From a checkpoint of a small mixture-of-experts model trained on Wikipedia: 9 layers, a softmax router.
Below are experts of layer 5 (counted from 0) of a mixture-of-experts language model. Rows are named router (the router's row for the expert) and show model dimensions 0-63. Each number is 128 + 24 x the weight over its row's rms, rounded and kept within 0 to 255.
After each expert's rows: a language model's description of what the expert responds to; "comes after" lists some tokens at least twice as common just before its tokens as in all text. This comes from a sample of Wikipedia text that the model never trained on. Tokens count by the router's weight.

# expert 15
router [111 142 133 132 113  94 114 152 139 106 133 103  91 160 185 100 115 180 128 122 143 107 165 120 114 138 156 171 125 122 161 159  91 161 106 118 132 109 113  89  76  89 158 150 153 150 139 164 142  94 145  95 145 152 112 152 111  85 120 136 178  80 141 136]
What it handles: Ordinal and verb tokens describing releases, editions and seasons, such as the 10th edition, debut album, final, was released.
comes after: " the", " was", ".", " first", " The", " It"

# expert 49
router [110  99 104 132  96 104 133 103  91 137 125 113 130 122 144 127 132 148 159 163 146 115 113 134 140 147 108 106  97 131 146 154  92 164 111 139 110 146 110 129 163 167 149  95 166  74  97 180 129 115 123 142 114 114 127 106  97 110 127 145 128 101  96  76]
What it handles: Mostly a, an, and, or before a noun phrase, such as and a half, received a, a northern, plus several, various, numerous.
comes after: " and", " with", ",", " as", " in", " to"

# expert 16
router [156 107 159 111 140 102  94  92 157 157 120 158 143 135 114 135 123  86 122 103 110 120 134 123 138 139 125 132 158  99 113  93 135 131 124 157  91 101 121 149 151 147 153 123 130 151 144 107 136 107 134 168 113 132 151 125  98 162 110 119 164 145 137 122]
What it handles: Pipe separators after numeric cells in sports results tables, plus line breaks before headings and adverbs like previously, formerly, meanwhile.
comes after: " ", " 0", ")", " 1", " —", " he"

# expert 34
router [132 159 124  97 159 144 114 129  91 114 152 129 127 105 164 133 118 107 115 136 101 107 122 127 128 122 125 140 119 166 106 114 143  93 104 120 163 106 143 168 165 156 165 161  94 127 140 146 116 129 142 115 140  85  96 182 115 145 121 118 159 135 148  87]
What it handles: Line breaks and == or === heading markers where a section or table begins, such as ==Charts== or == See also ==.
comes after: "\n", " |", "==", " ==", "===", " ==="

# expert 2
router [117 111 152 151  72 129 155 163  90 143 114 136 115 119 160 104 184  99 107 165 186 108 121 102 109 138 132 121 107 126 169  99 110 127 147 143 136 129 152  94 145 147 124 186 121 136 135  91 116 171 150 105 108 142 132  99 164 154 154 157 125 137 102 129]
What it handles: Names of countries, states and major cities, often after "the", "New" or "United", such as York, China, California, London.
comes after: " the", " New", ",", " in", " United", " of"

# expert 54
router [129 160 172  93 147 116 102 157 144 156 151 116 120 106 122 129 136 113 118 145 152 123 113 101 109 145 112  96 108 162  66 128 104  84 160 125 148 147 138 140 124 100 165 162  76 136 125 115  74 171 120 157 152 130 135 165 139 138 127 124 138 101 156 115]
What it handles: Opening pieces of words in titles, names and discography table notes, such as Pok, Pre, De, and the quoted dash in "—" denotes.
comes after: " \"", "-", "|", " The", ":", " ("

# expert 4
router [116 109 140 113 138 126 126 173 143 129 136 164 112 146 139  96 149 136 128 140 111 156 142 101 116  94 145 149 126  80 127 152 102  91  97  88 130 128 128 156 119 115 146 143  79 124 132  89 110 109 146 119 134 110 132 151 156 107 107 124 109 122 121 146]
What it handles: Column-header words in wiki table header rows and infobox field labels, such as Team, Candidate, Date, Event, Transfer, Turnout.
comes after: " |", "|", ";", "-", "/", " Set"

# expert 55
router [159 130 154 130 154  88  83 112 120 100 118 165 108 152 159 104 106 117 129 125 112 124 127 144 123 127 133 120  81 153 110 126  84 164 141 131 139 149 114 149  98 101 130 153 137 144 142 159 133  92 137 115 159 145 143 127 144 137 109 154 135  96 162 112]
What it handles: Tokens in review scores and election tables, such as with after review counts, gave, Votes, Majority, Turnout, %, and table pipes.
comes after: " |", "|", " No", " reviews", " based", " out"

# expert 61
router [ 94  91 109 104 114 126  94 114  93 158 148 121 151 130 137 107 127 171 146 151  90  99  99 161 147 166 130 128 134 112 158 133 149 146 132 140 154 124  95 124 154 148 106 110 112 102 119 138 116 124  88 182  98  89 105 120 106 119 135  97 130  80  94  95]
What it handles: The word the, or a, an, this, before a noun phrase, often after a preposition or verb, e.g. formed the, by the.
comes after: " of", " in", " to", " at", " for", " on"

# expert 22
router [154 145 141 102 105  91 135 140 144 126 123 140 121 137  96 147 122 107 124 125 148 124 147 115 143 118 122 139 182 115 121 139 144  85 100 162  96 136 136 156 120 165 153 113 159 149 143 119  94 120  84 145 154 118 122 122  87 158 106 162 105 124  88 104]
What it handles: Pipe separators in wiki tables, especially just before a venue, stadium, arena or opponent cell; also ISBN and semicolons in citation lists.
comes after: " ", ")", " —", "AR", "\"", "·"

# expert 20
router [117 161 123 132 122 179 125 102 144 107 147 123  93 132 190 135 161 137 141 125 132 119 142 129 133 147 135 133 142 143 115 111 123 112 163 115 150  93 127 117 109 141 123 165 132 134 162 142 125 122 153 142 148  83 116 122 129  72 205 131 128 159 158 125]
What it handles: Past-tense verbs of movement or change and their particles in narrative, such as moved up, returned, died, crossed over, passed up.
comes after: " to", " was", " were", " he", " and", " be"

# expert 51
router [165  99 130 116 111 114 119 165 106 132 121 158 137 115 110 118 140 108 100 138 165  94 123 147  95 134 146 162 122 124 120 104 111 174  94  74  91 147 117 141  90 156 121 142 109 146 110 137 133  85 162  82 132 129 114  84 151  82 121 153  95  85 151 136]
What it handles: Nouns in census and statistics sentences such as age, population, average household size, median income, and percent signs.
comes after: " the", " a", " The", "-", " median", " average"

# expert 27
router [ 96 126 119  86 137 102  99 106 121 116 124 107 141 146 121 146 118 181 162 142  84 151 142 120  86 159  86 132 106 157 157  99 133  91 102 113 128 166 148  76 105 174  97  95 155  83 160 138  95 135 113 166 141 125 129 160 171 157 142 125 150 115 160 144]
What it handles: Hyphens inside compounds and dashes opening infobox list lines, plus prefixes like un, dis, multi, in first-class, at-large, Triple-A.
comes after: "\n", "year", " two", " All", " semi", " co"

# expert 47
router [102 133 126 160 159 148 133 123 119 147 137 125 119 121 172 100 150 144 118 127 110 150 127  94  98 115 110 111 128 124  88 115 149  98 101  57 138 157 115 152 171 139 147 104 100 141 128 147 107 195 128 115 142 114 123 100  98 149 126 115 160 149 162 102]
What it handles: Line breaks and the == or === marks of section headings, typically ending list items, table rows and paragraphs.
comes after: " =", ".", ")", "History", " career", "Career"

# expert 42
router [ 99 103 153 159 125 119 118  85 129 144 119 100 157 144 123 160  89 135 110 113 122 127 115 162 146 137 113 138 140 144 125 133 122 126 141 125 135 129 103 161 144 128  78 121 135 123 153 135 112 104  87 103 120 130 128  91 129 176 112 111  97 140  93 153]
What it handles: Colons, pipes and commas separating fields in footballer career lists and infoboxes, such as Total:, Born: city, plus the, of.
comes after: " of", " for", " in", " Country", ")", " Total"

# expert 41
router [126 154 124 103 145 119 110 123 150 160 156 166 132  94 101 108 145 124  99 149 139 165 121 104 171 140 123  76 134 131 112  87 142 116 110 156 108 101 146 147 103  83 126 120 105 176 126  92  78 180 140 136 170 169 128 148 165 135 146 137 105 151 125 115]
What it handles: Single capital or lowercase letters starting words or symbols, often in LaTeX math or code, such as \Gamma, $, V-omitoxin.
comes after: " (", " \"", "-", ":", " ", "("

# expert 9
router [124 182  97 116 138 117 113  77 120 143 124 141 131 143 121 118 109 124  93 151 122 125 118 164 139 142 127  90 146 121 116 112  97  89  84  65 127 139 100 142 134 162 105 103 118 121 136 121 122 167 103  93 138  85 116 133 128 147 116 107 133 119 149 143]
What it handles: Column pipes in score and data tables, especially after the second column, and line breaks ending list items or table rows.
comes after: " |", ")", " 2", " 1", " 3", " 4"

# expert 38
router [124 104 168 141  74 129 129 161 125 134 155 129 134 166 154  81 137 121 123 139 132 134 161 126 128 111 106 123 119 115 180 145 111 179 108  88 110 133 126  97 146 115 116 107  88 122 105 114 110 131  87 107 132 141 143 145 121 111 110 100 170  82 132 134]
What it handles: Words inside names of competitions, parties and institutions, such as World Cup, UEFA, NBA, Democratic, Olympics, Economic Forum.
comes after: " the", " World", "'", " National", " COVID", " European"

# expert 30
router [138 141 106 142 145  97 121 116 112 144 127 144 112 156 148 159 140 156 131 126 140 116 123 138 116 135 118 120 109 158 131 129 141 130 136 133 136 104 109 178 116 138 107 155 169 171 172 111 137 107  89 138 126 133 149 136 110  88 129 117 154 165 112  77]
What it handles: Main past-tense verbs after a subject in narrative or encyclopedic prose, such as included, won, served, killed, starred, inducted.
comes after: " to", " was", ",", " and", " also", " he"

# expert 37
router [ 99  92  79 162  84 105  96 141 129 149 136 109 136 113 124 146 136 138 120 161 120  98 101 132 142 139 135  93 131 129 155 119 160 162 117 108 128 100 132 191 131 130 124 102 109 128 132 127 117 144  78 116 103 149 127  95 142  92 138 128 138  94 127 144]
What it handles: Adjectives and superlatives after a or the that classify a noun, e.g. largest, independent, terrestrial, protected, census-designated, Historic.
comes after: " a", "-", " the", " is", " as", " an"

# expert 32
router [139 145 137 159 108 178 127 155 127  92 144 147 126  93 165  98 138 124 111 146 139 146 134 131 106 177  91 166 100 153 160 131 108 131 138 120 133 135 137 100 144 139 157  87 130 100 112  93 114 124 130 129 167 142 164 112 137 119 165 159 123 131 141 134]
What it handles: Abstract nouns after an article or possessive, often followed by "of", such as role, evidence, success, ability, interest.
comes after: " the", " a", " his", " an", " The", " their"

# expert 63
router [137 150 140 155 169 143 102  91 135 120 128 153 145 112 137 134 134 160 138 125  84 124 130 133 124 159 140 133 144 109 111 146 110 137 145 118 138 113 136 151 106  83 141 121 158 141 139 131 165 168 152 108 139  94 131 155 143  72 197 111 107 144 145 129]
What it handles: Verb stems split before an ending in narrative prose, such as consist, caus, replac, fumes, swarmed, plunged.
comes after: " ", " to", " and", " re", " he", " was"

# expert 46
router [160  88 132 148 158 148 138 151 127 151  98 107 135 146  91 139 149 126 105 124 151 165 102  91 131 146 138 152  93 141 138 153 143 131 160 140 148 135 135 156  98 106 105 167 103 121 171  97 120 116 160 149  82 113 106 158 165 144 113 125 134 128 116 149]
What it handles: First pieces of non-English, often Japanese or Asian, personal and place names in player lists and tables, such as Go, Kan, Dai, Abd.
comes after: " |", ":", "-", "|", " (", " by"

# expert 48
router [154 132 134 123 151 142 125 124 144 176 118 151 143  56  87 125 151 134 121 129 123 152 108 108 157 109 134  96 139 143 106  98 139  90  96 124 102 114 145 141 119  75 129 152 133 141 108 103  99 167 129 176 153 145 102 155 174 117 135  98 105 125 161  99]
What it handles: Opening letters or pieces of technical, anatomical and taxonomic words, such as th in thalamus, C. in abbreviated genus names, N-terminus.
comes after: " (", "-", " ", ":", " \"", "["

# expert 35
router [149 131 154 129 100 127 182 121  97 148 113 151 119 159 107 148 100 152 116 107 159  97 134 142 141 108 105 138 136 118 163 180 126 140 112 151 108 110 126 128  90  94 102 128 106 155 140 138 152  96 113 164 144 111 138 126 110 167 102 107 128 143 108 107]
What it handles: Pipe separators ending table cells after numbers, times or names, plus sentence-initial After, According, Despite.
comes after: " ", ")", "·", "\"", " m", " km"

# expert 29
router [162 140 136 137 140 103 110 144 137  96 146 103 167  95 128  83 147 158  78 109 103 137 137 108 125 146 137 124 103 118 128 158 121 140 151 108 155 123 150 180 147 120  99 126  76 168 106 103 171 142 141 138 111 131 124 129 144 142 125 147  98 101 153 140]
What it handles: Labels and their word pieces in infoboxes and structured lists before a colon, such as Website, Preceded, Length, Excretion, Opponent.
comes after: "-", "==", "c", "|", " •", " re"

# expert 7
router [135 129 115 151  65 155 153 145 117 108 138 175 125  96 152  75 152 126 135 126 139 111 140 110  99  83 118 155 146 132 173 109 133 136 165 115 150 132 142  78 134 139 134 126 119 136  94  92 125 110 151 144 130  99 111  91 143 120 157 144  94 137 131 122]
What it handles: Proper nouns and final words of place names, such as River, Highway, Route, County, Street, and cities or countries like Melbourne, Germany.
comes after: " in", " the", " of", " New", " and", " North"

# expert 23
router [185 148 146 134  92 114  77 138 151  96 129 150 106 122 129 158 148 142 132 130 139 113 135  92 115 129  85 133  87 104 174 149 124 149 166  78 112 134 121 141 127 149 147 148 106 139 164  87  93 152 143  80 138 117 136 137 140 155 135 122 147 123  97 162]
What it handles: Capitalized words inside names of universities, councils, museums and media outlets, such as University, National, Arts, College, Hospital.
comes after: " the", " of", " National", " University", " at", " State"

# expert 52
router [142 143 121 109 131 133 123 109 147 139 139  91 128 167 183 139 142 126 149 106 133 131 135 161 135 173 167 116  88 113 129 145 132 168 111 111 128 135  96 103 161 131 137 114 170  76 126 153 122 111 141 149 100 149 117 152 122 129 110 135 138 139 128  97]
What it handles: Commas and conjunctions joining clauses in biographical prose, usually followed by a pronoun, such as and, but, when, because, although.
comes after: ",", " However", "In", " In", " announced", " year"

# expert 17
router [ 97 104 118 148  85 139 101 146 122 127 126 107 144  95 125 124 125 146 149 132 124  87  97 137 126 164 109 110  94 146 153 131 134 139 151 145 102 101  72 169 140 146 104 101 139 148 121 126 130  84 142 118 119 124 144  87 125  80 153 107 121 105 131 110]
What it handles: Descriptive adjectives and participle endings before a noun, such as large, similar, traditional, he-ated argument, enr-aged.
comes after: " a", "-", " the", " an", " and", " most"